Weights of a small mixture-of-experts language model, trained from scratch on English Wikipedia: 48 SwiGLU neurons an expert, 3 picks a token.
Below are experts of layer 8 (counted from 0) of a mixture-of-experts language model. Rows are named router (the router's row for the expert), gate (a neuron's input weights, with its number), up (a neuron's input weights, with its number), down (a neuron's output weights, with its number) and show model dimensions 0-255. Each number is 500 + 25 x the weight over its row's rms, rounded and kept within 0 to 999. Numbers have three digits each.
Before each expert's rows: "mostly gets" lists some tokens that are sent to it at least half of the time; "comes before" lists some tokens at least twice as common just after its tokens as in all text. This comes from a sample of Wikipedia text that the model never trained on. Tokens count by the router's weight.

# expert 60
mostly gets: "De", " De", " Pre", " de", " sell", " Tri"
comes before: "1", "2", "3", "4", "5", "li"
router:498508498508493493511427471512505470524507534486529502493454481503500498512492548549509430486501478505478482482510479500494509448471533494484439514484511506511481500558483489526548476475507494498500507492532527512472494542511509482507523505490489509455475483508478487515476480519499504462472490509503488510468512492512481496503500484516526473529500506525516523500481491451550547476488488500490519547470522473494504509516483529483434507496479490498475553499477466529450521475543536471500498496514514494506499556498538487491522540477449496504502511527444534483486478508530501524489510511441437483494456489539545490517493496479514468476488493563504419461558504529507487521519522517524455482485516493507506472515505486502479502515464483494500508517496466503485479513529496
gate0:497500535537515489463526490477491537537460528511478469497527502486467458509493499479490490466482519534468494499446492514473528457437508454558554483484527530458539499436493492472478532468511496490516502501516464449467517529541498522488560509485527525464513501485479521501511513507501494493528461488509493470478542496454543510512505522541483458490468554491481525491523483515458561503498475491518514463499513466502499445506495472473494486468531507519479481495499524515541467471505499510523496516512474500502486527489476482536475486471498491485495506489451528510455496471452472519519491524480511489501493530490478485517495513448494473517521492488519493555523515493495475484504512480480496470511479523489460502495497473493452431499468489480517492492498528473489513487492477
up0:487518476477511450502519528511475491531476463481525498488496504515487557489462463505514483521460470521499510423526464460540471498515513502477509484491470505472526488485515524492489536503508500492497444497526502527499480516517542470529533492546504476470478477478507531519486484463499457470516498511482527472523532543491491494509541446493472520501549465511534512503494513540500461515498494516495505565495520485486503534474528483503493522530468516524517481529476509472509502491499497498539462512458495478507530458443507489525479513497502497519544455492554529464523526508512495492491478487484486496465563445505465520534482510519506500484529515457467466512509439511515494530493521515511501521475493471528520513491538542498531505515521509486519470503477519500469503554540511
down0:478530508572497530548487497492465494525500537529511512496488475519512505490508505530504561487523533523535508505476533505507521520513470529505439489571501530486488517484447485483523519532525519494508512470488487522508511540499516512507496491513487455475484477514479515484500449459471499519496502476546520483509504503465516519500491515484498524489482564541535470505481493511488488495468532479517494517509509547460502497521474487541527470522491448518528524450505536549502483501545519515517487512499531502494508494492448504505546491482520502514472450492462474488514527525509470461495501498523447515461483500455510524496441553468473530446488551546474487490518533542498497512499524514515480505490507474484503522484488499493495489513519460497481489524494505476528521499522447

# expert 73
mostly gets: "After", " After", "Despite", "From", " Full", "When"
comes before: " ", " the", " a", " \"", " his", " their"
router:449490526488481465510479495531521457488515505517435469523477487526499481496492542483489472476513496494461498479551521524443491481463486493485477500494489504493506501543527471529483502462495543505535531468503508468485502492480494478459506496502445489481489478485496534506488460473511504504481505489471506514473476482484486462512541468511503481562544488505512549494490469508542501503500488523502496512480503530497500496514463512506478509505496509495443500461491473506506565500470503419489489491512518498508502545503508489497449530489484435491506511515446503504514472527516545549487508489466471544495486494517511495526511535519506500530459538513506433512502474506506490477425498503487510515507496464511491492525531449526496495482479497499489465499484437459522475487536490
gate0:508491461528480512499560476505447501500480484501512505511510503497518533507502499525478483510462498517503477488495478506488458513498455484517509535477478486575507479538529471504462491496452495479503496516477504497488514501455479506464506485530484478518463484486531494473556490482494478500461528488518535558502500502500489438538509457512538497513503504485472480496514534479486529529481534432502452468487511525499515495492501463466517520437490469470512489513430470486482475507507498494508485498489452514502496509533486508494504478456492526514469481467501521513449546541453515509496487485506512534507490473515514517487511492536499531507486499471464551515494469496476487508496533437520538513505471495503549532493495466506524497532491523465537520531533490547535515474541508
up0:527486487477512542524504537527502506526475498479513492465485484533510531520500520499497546485536471526487500533523481481525496478478505506444503487533534515475519486518486529509524514549558482543487465478522512502510506484488516497578476498492522517537498502511465501514476477538485471520535496497499467497579506443515506488473496475485453452498462512512504501482516501484476464489502515479511525534535504449485542495487511525533494498522500491498505526536510547529481489509513518515511559509525496455506484498484526462484537497520476487501494537491482486477486473479529509517495466493507523477505502470472463481526457506423488501486512498525499515519510532484514537548529449535497491503496516494465502511484523531482464476493521469572494499502508516509477536507507572
down0:514483423490528495511495529553509516491528514524465480496517506454471540505538505481519480529508501500522464523460546520476533499469529536474516487497526533527500548478513543484491474496460520489488467548512492451503513455502494468520519532503518523502479512493522496500484513471535536533470501468524502512467496499456489511508491501451487480516505543502463522531461501505482458480494506509490481516512493516482481526545514494505512517514524506477519494472517504523541472491478524512518483502553506515519521466543484444482502534509489483483463507493496485510489535464510516492529529505500463538470522514472492609525473512491505491495461522434497497539490547501509502495484447503517503466508516492486494481497515504498454476495475492520497486489538496499520453475543491

# expert 59
mostly gets: " ex", " may", " Ex", "aceae"
comes before: "1", "2", "3", "4", "5", "6"
router:518501499534516515502504485507485514467496484511531467501430497490529491468519558450483497505514507492482481521478476521521516512486484519494524510570521508522477501522478500509509495493536474500485458500499483486493479506508498550496505508488580556524546510517498500491475496492509526523503543474488505507472511488515473478482470513494517494531490550503520482514479496466558456516514484480504469501489491500520501500498515499488444576505492508517499539499523469481495472528495510517516518491528496501518476464510526493487526484496490500517515471523514534509517503470535429500480506490509552508529500480399479542510502486510517508503454501553475539457557523523518505468587531473505488491514472503458496529513459512510479488517498511517490534502484500496512471520497476
gate0:511474482494520522472530480498513480492464484512550498511508474491523501523530519514476530449523489533492489496528467493468471519498526496536524503522486528463508473510538525494498496495493521488506511527524487480484537482468510513487510474503527523534479502454498430488484544503508449512483519548453487537518496510490510490496516518525497490547544542507535502475507487476478475511501476499519506458467524515540465518539570492485545513504515507493482500533535486509545501503482472523490488536526494502503468508499524569519480499493463498512530541440481508491518467479486476524502486494451538468501499485507509519541454450522522511521537444538513504523491520490476493454539531471538487495477484502478472506523521518452520486533510518472480542446516498522527508502502517
up0:498485495545527511530482474509509470510484495513472550512523526490484537517499467483451533510467452466499503530479506494539484510531540466534485510503491484459543481534522550468515523515458479442485456506491493517485488485498490499477500457485519467512464471490506503497517521532508497488508520530482500544518465531521540531468557497521468534515486511530492493485500480491518516494448461481458516470532486524479480536477471489493534497486513573493514478535503514485509511519475470483515484504477510511444475482557490521500515503461450494501491538469506512507486486514538479485495538515538535526494495476483475539555549506482529528495517477500544467528508508484522526461505539526496485483476474484486507489531499469485501477491503526527486443504473512486494517463481489
down0:464512528520528483459488529478537484522502552460530556471494499518481480486487501509530505566502517484491528480472495453498510465507490510509521510550513497524533492518450492545483527481531477485508497495481507479474509483444504459486518538501477471485490493466544488485502495474529504486554475505467515494495480505504482473493529499467516520502472522414510550528449496494502507486489552506493494507520518485434471526474509470473547528506489552508538518536433539495493533491481448507488513528484502493488505504506502513537460460484489501505484516495464532478461499552499499510560517477492512502529502496503497502524488477491504479477468539484514494492480492480498533509528532506467501500450464502484504520472501495481537510458476509491544490503513531513482504485504488

# expert 48
mostly gets: "DST", " years", " operations", " week", " least", " year"
comes before: " |", ".", ",", ";", ")", " /"
router:544480478523518507497492500526471526532490472458495458489432509496481494501497487428488554518515487497511471553516499522515506526491492492492553502539508538516490478499487496469461480500505496458493492496496477522469501465514476467499532471520562523534523486535510482509469524506511540492503542448501513463504504511514467485487478500508537462497485470500518448500513536524497480502499489527518504503509517504526496502535525488493473522486522494490518537521518487466511495524518490540505511507527475537529507523507523460502500430472523530502520476499555559506557514466515479492472479460550537526525491473489477514460491475527505498477469490546487535474525535518505499451540487485499494501512466492457501528510509528526499485490493488490488515540475486509484477546469451
gate0:510492505498460497553517519533533529512499500501536504506485483542513527504549481469478517556495526486526513534481507489505459475473432474504464506493456490494553457488479501440509446471495484472504482518463516430502540486562496536521479503487489544487502520485520511560523528503523510496469507492507503543475509497529559462464494499488490535495467487498555508496532488488523485493491507467497497494483511501545524498555531501497512472455504495529532499501493537533478525510467520543486499529520510478492478500509463442511509531492521498535475529524521448510552497520478486530518497505496519489467498510513501518474506480500516481481521524487518530491517524520494471451490459469473527523473525482510471505503535479529501492518496516496529494516520524463526493529500501
up0:491526469482509517469510531532480453493483489535493514519515479478495517508473534498518504535500503488491492503490532459487539532509487531532527468478503478451494525509543478495486514503469470481497540489506521560476494506508476489515483526502480551513487480528505553505527539475509511456535496519519481451481503478513499521505505489501491467454472556455529519484504483514501519542500513488475534502460541462512483539506511529489529506503501505504473525464489456490518483553491511489470504507476473519497458497532497480503505517503488521488488492475448503499455488478501534486458548504482504468492496503456480523492468454530464510530532519519483530486494463523496520564534481501496449462564480533480535514543494556503503522458495494488529493462552498520525499490512493
down0:505523462514470520490496502489504513513497542553485498480457497515498499500480455457467484469557498525486538519494511522541517483534476513503485500513503542516525507498527505481464513508508524602466462529479511550517462475511532513497489504480479509515493487529543486507524479513508501524495483457479490467500516491470507507480467521481482487491501468538453467511511492516538494522469540548529530539498478491533506474517511550504518479483466452484473495487474494493523508492477518439486455527509513509512504512480501501531501487498471539513492482528475460460488547461465494498509456542519521501473485454516499482511488481497475508509465528501476523479514509490499473485479476525552493485479552495506538524529495498478531543471456466503522511470492509481491463535460505

# expert 58
mostly gets: " debut", " development", " round", " classification", " length", " independence"
comes before: " of", "0", " in", "5", "4", ")"
router:506496493538478474481479456481476478477485502487521513511484505464516452494504511471492493501496492465524492548502483532500496475495497543484515510541450495475478520489448482498500536499544519477448477496501486517483479505481490515514513537541505577535507495508508490495516494462507528502505518489466500487461538482538511481518483523507494485480476489527518460489503509431530524466529487476512425491497510529479482525495504493502492556471528517526485482495507514480449467500479480520512522511504529478477508513542524464516548493507493488528515460516539517529508520467510483503535510472508534488474472505514433520526517537542529510543497465505486569504523496510511470470565447493537542492529495505500539517496498500494470488484443495501508499524482516535470495523521491
gate0:468518461505482463514533509510491491476501515489448551490504532529471457516509484499534520486522528458505522467482517456472477489497473508497517501527541460496488500501475506506453507499455481482534451489497526543473477543488546520518520515494467528452522487474498494498522505498519515533494495497530515447486458545515497507509508496456489506515465487487482521505485490533484459496487494494511515463520491499490516477495540506491500471471555514484539512513504529529491476517467487538522491478503472547497525488525525529546524507488544482509516452467499479496470473521495474530550535510467504509483492534454483506476447493474504480486506540526512475482508480456493476553489493486525512515506471478514464557506519527488551525468479545524494485506498515504460484439466491
up0:454514523492536509492521513526471490492545492511494537500488545471480484525519495482480512516517476525529525552495507463530495450475500473492495484496477516483507507495484428501500502500499528509506533512491542533459456494519519507524477473474519490483506532508469486472485507522500466485532504480520493475516509512527446522501475513491502483460494502523480450515476490519491491512567525496526491479559514517524547457499529521495443460523503512498543456523532549508480513493508514452473514493521459510505486509456500522523488513477477494491509506501491471448501508495509478479531438502530508454513481517481469469520490523516539448473468486505526532466514525488514486520483491486485481484473486536483529463424462486503486521491494463500502506511526459485531507451530528
down0:491481450489516521515486546505481454528502490524510523486505529550501518487504489511498462482523552475523508506530519467487528474488465491508544466513482475440485525479497479498514498470557500537446491481478501444495458482480527499521509561534508498481490482490458517462518474496522531474474503511497474483486479499502521454483480457482442518482497462484489500492520493495487522469485448526491460512484443509506462483499468501528493493496522469487519533520504532502476463514524506526501466477526507506486487467524483531532504503473476465513525487507490504508489551516465518521486524485478497518480501510519484509504483494492499468500522509505468518507519411475530479439493494538497479456539494541467507470501481468483509467457483498508533510478540490508535475454493473

# expert 52
mostly gets: " Preced", " Spouse", " comp", " likely", "circ", " also"
comes before: "7", "9", "6", "5", "8", "0"
router:486473495526529469530526484531458514508494495521491490498464499528519500504510505471523455489514514452481480515509486524524553514482486509470523495563515509497474482524491506531497504524478503493452493525491477548473548477505502541485495523530550528517518480515509530521468469515484513492514521508482504513546586506468471463480480508499528491513439556506494469507531568500515456504518522479487523478494459501512486510505488499503516536491490489507501549509495474503535458500462483509499522530466504557521506492543507501504504480488555502540476507511520488520524524506486464493524472482517530503536534499447486557504461487521554489537475495507517525495493518494521490443540505475505489510524466559505513491507468500500527494479500486528521503493478488471468460469513517
gate0:516489527539511454499532501528535517532509507508499501484524509525499509540501493510524532519504494532528454524465478522559465468516544449469478513523479526497530445483503469500483505481565473494525468544489533477514515469504514501491532506470514434497518507482491475488533495479473503508463439561498521469516508523482488518494528500483514551476511512519486453502542508499495503492494540495514502501456510498549505512515486491518516494529509477481496511474492492561550519565519483495505544505517489536477514523485492500493505492515477514479505515499479489497497498500435502478507466513432474459495485545546498511488480499516500511555456473481531453499486529500467460494505485518488524472443524486499483490484459505530501483475517540488509497484481502519495475517494493
up0:488540530491477544469515550485539512549489503479521510484463527484514487503470515520527514497508554475501502494481508509512490507540534477531479450475505502509491534501531508500481533510506460536489484504436536513485482533511500526504481483511478508460500475488528536531520555527468545462499511475488532482487480452501529525501516484488497524501459488548489506500536496518472541495498483499485484507548466511516480534518505499522465531493458498503481432535505496505543520482502511453518497516505459500515508481492539496501465521471511504476554529490533488492511513460484535527509548521437507514511499474495496523483471456521526473516417494475520492489503556519453495487514498520470462484509509487544476500539500517528516527505484493533503502510470460500477487503493504
down0:477516520496490514488489486464495468486523503506485472463485548470521510491504492523481550509509451512478475524524508523504457488485469496511471459490532493470486490527518526492474486501513508490533550478523512487508523517508528512526487497499524513496537513466521461500559509504507508512462480465440543481534442516481512444464471531490508513460522468495525523459511517522502491511483490520518541546534501479502548502502475481515452522482454484491492512487475497447502484517512495492518463508531460487516492507506498498474532509474491497501538479477519518498527492495555522502516501481477425524493491465491480544501510555466516489495463492535490484551460475514502501472457477503443443495543473449500500517512491473503511513517500527518479493493490511519504487569531502

# expert 2
mostly gets: " Inter", " trans", " enter", " Trans", " inter", " semi"
comes before: "1", "2", "0", "-", "3", "4"
router:499536454517519520500516514493516491457488495486584490491477497517540449507522551528519533491516521505480519527541518478493497478491480523511429475516497526497512525489525488533530507543494506532483469499526519508523524516502500500502475497508510483475496503520510508488510506534477511517490494488547487504429505511499468492505497466533483487525530526485510518483483511434522500512500517491528494513523497510439505483514528503487486531484505510516487453453506473489437482484515536523505458471440530460489505483514465436522552537521514484478527478504465503505487495465469511478472508495505518513536491497483516472476520511524500548513479515528444561488524491550463473523515489488521441486451528535514503507500478505488503490516487534519519520532519489507520495517528466
gate0:474465484510504483518479497511518525497528496535515478503482487483502539520499489493478484532475520511536494498484455504514490515474525519517483472475449509511515538526472481507523489420493498496504512517454473522468509533478502521516527526452455498472529468484552486482472480497502549496467511538498513514505480478478511461518485491488508472535500487517485511490482503515529516543456483531512506457557567514476535492513526470480540461468552485509521456477532497501491522472555498516505492504494479532467463514479480538523494493488483462510497499465531454492467528490431514498487511569531482500482468515519552510502512493478499530501482481462474507489508521515492462502517548491481504507509507454484512548480492476506548530538504530508484503493547517493514489477506482
up0:492483509507512512494491481516450524501497527508491529524513558522524475482525501523464455525509504505501541531491508513471486470501492452463502496504515492503502479486536494516504448542557499457538503458480539526437548518526472494523485474485497479478527505530484500491518552513473505497551515513497508456509461483513497533545568483509513511521494524551536513455503475466495488513477496512500497488502504537485573537462529475508510504500473489465524534482492494433508507527470503482490504485496483480537506515460530475472533549542516513501526530504509490502494538499501445494464480485517482501500543497497497516511537472481473480517516471524479497478482499453505538528495514470520455518507479519519524497512519478478494468505493540518515503537493486523456480497470525
down0:513501490487535474491470518512475525477498529505525480514512481491508448515520473538468508505497486488538484492505504502474480511547501464445504466474535531508517514528471487494534520508480501500550487512483512512510484514509475496478498510552524493507511550492485513512512509491490489506509489532463503561481508441531443486478464486487494497526515503510494501535524515512485538494497530528544486495468477551484461544512528467493497505559473510537519509506506529489552493466512463510489526473464470529490467469484476467493500487532502474486503506503493470484495532524511484485421456480503546497473539520472514536522504509510553541500492492477483523479527495492522482512492566490524542482522466502520457525482551503485504565508512495470528524536514468486452511481490514

# expert 64
mostly gets: " Although", "Despite", "After", "From", " After", " Synonyms"
comes before: " the", " ", " a", " his", " The", " he"
router:513488518483510522475581513500518539492480498531451493465546495503503488497499412475470534462503515494514524483465507476519490484493466496513496487476506504502533501482510484513469495455490511470513510514460511482518476506486504569511485491477483513477516477497492500503544485512497469515479511513504496504505485508487533519519509476457459531481502532515510520494494441494503508487468487497485513459537477529534516521462516499494539473523470548445490459440505494505586502499497499494510503502515473497493484501486512512486487469489478480500504468478463485519551488505466519477550526486481469478513489505493492531468493500523517526519497513490477483518570505507496480500488469460478566489505508523427495509511500513487529518453485468482525541522559513458525495469503505
gate0:461503547461522502550495479490449477494516525491514493461514463495531521503532502482517507495516492544484474496504525476492519499492514540525489522469499479516483509532468526466524495474494525506519498482509492492500509510519492509515504478485477487525481473438521498489510484500508479492540516455512485501491534479488512490482497477499509487532452468515469472513472478492497488480528495494506456513463468504471464505500536489483474555499464513497524523510513449495499529528481549524536522510500500461484510493509478538503528476504566497503529467468496534546487476508477481489495505512541552470473504497509480534492491498522497500492552534524487569571463494487442478511570511470491512481459499501483446521531487515512488526464542474483510478444529537533470524524504493
up0:486500500498467511517511494509496435484516519496453468501550493491478510458531503456466492467503506456477498465530517473459524565522507504539506497525456501475461514513483523418484476471511523522504509508549505480497513507502440503480518526475452515490503509491516503492511518474498478487490516504520484516512497516501505495516508513477478483524482525479517528478459510507530568515510446507477498551491532524502477537487487531502487491489489516503499476523483490460495484463523509534541506502472474506501507494505524511520472510528474501538507511498500450504499498473538503462487475504541488548440535484497534527487496476480464481490515534465480540477486531477507485540443517474554502556474527522464508504489510515493477490468502440534527511511493513485476474479524468
down0:489540467516488502472487477475505502540490488487498551529484517508487511508483509542489515509482482528529496483542521471514462498509474515497493524526562491556514518511525433488519531483474484482503482470497474515452480499487519494529521545493508476512522483495466500463472544540481474451514540468491537545495522478474480499431511514464510499470502429464462489507526485487525496452443520485504486484468451505467524509517501471524491525521527492533501472531484487513539550535509493477499460510501467531474475516491460483483521531461504495514508511522482498519449506510487524514475469531485533476527508516492477483535465497518485491505500468509485474513487537504445546481473477491484500505493479495516448517511476469525517483477482522454484482509540500486492508507500487

# expert 46
mostly gets: " Os", " pm", " (#", "×"
comes before: " |", "0", "5", "6", "4", "7"
router:480503515524520534493476480488473514514501487485453470475455473540510504495493513432515496508492491495465497498491470489506550509490501508456492510521492528509496478491455516473478481496583480496488465502488496481486491493490487524502528491503536515491537506509507505486509488467477531458518518474485519496492497474495461485486484503496508447500498552495497501499496508522609491497507511475518468496524504512499504499516517522504528569504518527481497551498505481516470493528486492563515532503523559477558493492532502480489485509480528516501514485487516535495493532517533497466484492487511516520555483500438451435498497472525505462484461502527463530488527521524517485461545514474512453504510523547480491547519461513514494487496470486513487521514496534482491454543505487
gate0:513499512485510467490507470513500518506478498536504472503526502530492489513493456510502500497484469514516519505507481475521528468511493467483492493543458535532514456495514470496474469503496500469511482484461500426509477496505507447483462482505468471473516492486535506475525547478481481475479560481490488550504462522504520528477490518468494500525530525533529485440505487549534513514526465509501477517479495491502554501521510494495495460467551539501468505537495473547506513534490439545518530504493534507547535509503454501528480523498499504490472471534496536493498478566500485459524456517489533520525505510508487476480507521518505492522509492513521488515522552461527523534488466490478522512468526497536498525447472516529482479520492536453509489464519530529518488522520500
up0:474502488497459486500556512554500528556491515497508528494512501543518495507487506496556470496487525498493481530474542490479494506515513528500502493508520509503507536478489501559559525486485487488514478447493500526489507521526507517489507512504532497525553482501515527547506490520552521481490513554527532529481507486517495508522529500469500539506497534509507510492531544480515499489474520545500502505540542508477483468498527531543530480519511524498499530486491538550501481496506484484521424472517471474489495519528492530503537477542485498468496522484481510514511508506503441485529460533470491511500506526506509493541482552501496502511443478525516504494500489502457467543524492508453476569474500493521489498562522475508495494565490543505481514480527519533484513514531534
down0:468507509513524487505475522474444469545466500536530488454554525514506513543548517480528494522540496507541491545450499492490503493491486477504442526480532474550480526520542533531506530478491528545499469453547495439474510533494516522527452474469516502501484502476452477513510499504503509484489520463548496521489456437479487523500511529484502506522479545513541485497530463478536525492492509540449500463507533474511508510477479531473538493529483523494501498499501471491523516510509507539496477490526526552525511515474469522474522506497489529468551508484538479519522520522530505486511503506507481521483517504470495497526505521481499525506475496514497514494525482484475476486530475480531516524458512473505499534505518529511512515472526524525521514487481504458471460477514466

# expert 66
mostly gets: " W", " drew", " withdrew", "Or"
comes before: ".", "–", "0", "1", "th", " October"
router:514505500466484543503468470538475514524514505470464486517478497473503475509506484508499481519501496527513519475482519476439517465470439512476524511518531471503484497579509509506519479500479473494534525524473490488500490496476501504490534507460478455478506466464503471475497486475546483441531509519488484509517533482492460487506507499527498485510510467500493513498481502494545472490518534482488495519501526513472496498475452504503458518518493529520471502529466471477443496488512515477501533463512538499492537577485521497498446496531483513493477520497471488467488487507553554521475501535501501482477495493525516466483516507507518449474505502502531447464515485455485514488470544547567475472464477472519519482485515497494499512499501495479466514580504467531501518522505515
gate0:444505493507487520536480560506461535513514505510526489485506510519475471491492518458510509528508472476575504521432520507477540474462516479505490527516466526481475483521505491545502534482482557508537493510526518548483536483481518487518502525502492477487526480502530551498524550515517507526519518499499488530466519512455527494472486536510502524490507489512457498487504455500496482476453496505490475455477508500518509478542487474527494524501511504493473429490499503509492453486518481461455504499500471518468501506487457486509500481506494479518520499462506463485576531488478469508496517545500478479491450517501488542487518515467498514502502473479524548499525524484469469550521504506480482518490499506485552501466492468528508491490541502498463552493501533501490540518464506
up0:499505541514488502497520493491490503491538455498494501531476504514491555496459492493491507514523501491515501537492513500526525467480504466526480488560537530512536512495539497517517487462500556488529530477492548475525481476533502493454481469505513513415463539461521513485511462534499474486512500461520428471505490523518501510491479469479506497488490455510418482509516501513499488454487491477497515508503506512534486501517502532507469505500465500452512470515514499513522525477473504500513508487501470483474501489483477487499527454501508539546522513489508476486487463493532521500530468480474545491493495515490529466498515513504484512531501500494507558461500523507478536492456475486506475490538491479487499477523494461490509514485536437463486540532457548520527509529489572
down0:528502497480512511501477481500531507464528464547480512484512465497507522519504511492484473467491514464454495468518504511483543529507476532502518507505450485483517480543518547470551525534518495473487530480513528456509501463514435467487474526531529464520552511517500487533499488500489474517464440495533505528515525500474513482487490539532530519527517491476540494530470517517443467522522483494525507515448515520488473512488462480499487513577499497496516520492516479499511540534444457525492502493522503543488503501500474472472478482535489524505512482480497493508537503499490524497536517518534520537517499491534465527474531510515527550509530520494506531488523549488469507478522518503507474478509475502454516480485478500454456458496475497499528502523493545487516448469514500

# expert 18
mostly gets: " Later", "According", " According", " increased", " Produced", " compared"
comes before: "\n", " the", "-", " The", " to", " He"
router:484484497477531514466500511467517530474469488549494496496506509493513497483534446491524519488491464493499470524504559482501509519509462529515466478493519511477493562456527492489550463535471504535527497491497512524509490506486499517521481533513499463506481501510496507470535484506462465502492473516519465469503563502490499459495489467483485498538524535474487521492479509487421492471492486497478478542493494515496479455490512488511521506513497534512509494488553472499481490504475525517472497501465525485514537474482478526516458485526511479429512483507489509543484537460484511520491555526482466509533485532530500458435518497500492508512533498472495537455501502510496518546467544498468498477445547527498476471533542541543496526485516539520511500518507500483521477518488506
gate0:527473517523506505478493532549519465526526478464482452488505495480461488522498460515507498547503499542520550501498510523514531458513498511423532467502514499507542426487468449475500539481493505449470488472437492515527491498486492490457483476509486480522470498504530538556492454502487481473481502510513494523464493466530514507490507505497477492520472479511500487520476500523496532493485451505512517457488542488492475489483525497491538472502496485472511532525465460476499496541482507515519472517476496487502471511468476455541489470465468518539475525503516483505505495541453494471508504527491520516490476544511516477448508473491484485483448554534505524519434485498495537506482505490518493510481500518499483519483487518459501525508481461542514498522482508505512476540491505
up0:513497513539507533510558494529501462474489485462458496450519503521475549515487459482535490531462514492449516547499524498519537499507457482503530476480517455496501516465478477459490495525461506481512468509484480497485497499454482518493471512538511472497486497520516498558508497500469512473497495495537502483490484486502544440459478503490468505511526509508534468494501545451485515473534525515479560476436481498490479517466465511492504521502481479491469506544466475491530517499532479497481471507467525466487496476514471496535499446505496439512484500503494511510438498535473482459502495515506486464497536472492504507482518465474491502494496496505485534516430499482532512469477512525504496483512451549470493460521522511453499510477504490516473498508527514485464491533494478
down0:465472486477510502489481504578512515459463505470519520523534446462525468507511511477534489512476530487505466464506494507508546488472495479520509456479477462496467492444554525487507512523491433499503516464472477481546571498435466491530496512488504520488480516494496508472469491482510481501511450533489488575455490529530531484485514491475506464504510508504555520503546551463491465464492481492503480479466515516499481469488470518470489536511498525523519503493507489491475492518499506484508508508520499500503503546549458553502461477495519507557525483512495508512509530519488516494497519519459511506508495502518525507477490540524453479459517494522514496515501487484520505531512489534521532477493475467485483463498514498532496525495547486535492475495492481466490487517510497

# expert 38
mostly gets: " fun", " schools", " events", " sent", " services", " facilities"
comes before: "1", "2", "3", "4", "8", "7"
router:524515509514501504435428514469529486500501512445586508503519454462494516510489555545501471539537473521502496484525484524527509513519583487508469509461477523520514448495503523511494495448513517507485516461506534474464497525516516526491529448481497531558485492499512489512506531494485531498556536460481486532498495489516461549509512526562523514583537492550532495514507480500485467536505518523507475497512514453530511516537545486499498495502508498495493499518502528475493475519500528480499472507512495508495500527502491453510534537531504504485507525509497516498498482477494508514508475534470528495481492498504494495486520507489456536475480486515525500524496526491550493510538524490534471492500544483511492502482507499484487482505481488484529504484505506543518493478494493
gate0:491517458486480513454494490499494485575513494505494468445507504532465480531534504487509512501498527499525531497537462579535478481496518496544532479485541524515494503503505499450487479464509487490500481515470508469452536544504467531517515472483500485517492472524516449519497499473502512546511513502482451504473491511472500489506518511549504449505469516501508506537515498512505528457470480524520499505512503474526534455541530445492484514483489511490499516498503487536483451473484471529501481509501513523513503497506521494511489508511491475499484516538502516491523458484478480484488505486460511522523514446514491515451502457477496503469471509462533517539457455503492474520505495473490497501466561527563517511468531489531501477525468560550468515476509498518496487507494462
up0:477526534512512484510499498454541515488483425510536493545479488444520531471489508483534513535504452508477491478527526533479522440469515491513466512532528547558501455455503543474498553509500555498518504483539526523560493494470501513469476497428546495476512510507498505495490506487506490465525527510506497462520532499477521511512469479491492465501530516468538485515522516495483506480515462511501487510522473442468500537499535523534507498482453510520505493494492521510481488469484501483520520511530479487498455469472510498551496503505521529493479488543462518452509476492541486526462487497513493467509500472499530502555491498508502516510499522487494480496504547522496547466502488507549497477530481520518472468484466516512496499511483475528491522473483501489501532525525488
down0:508469495494510490583500501463485507510461500506527500491473506491504480472504530520514537527529511527513531531489518467538502460450516516485547522508481527500470499470528490493516493526481483490462454526549497532523459496461551498490533506489532498471479535487501478476466466477481501453466499558489466481525508503512497485535524455470440477489458495503481485467477522491493485551508522516511514484521506484484538524512525498459485481474506491471515489497519489550520516534563494503448497482494488486474526479477510527482523495497494503495522502498517511477504512510477507519495490476451489486455539536488506453499509475456461504482533512476480480497516497524466522552504490499490495507532495533496491536502557475494454506508498481489509535455492498492429521468533504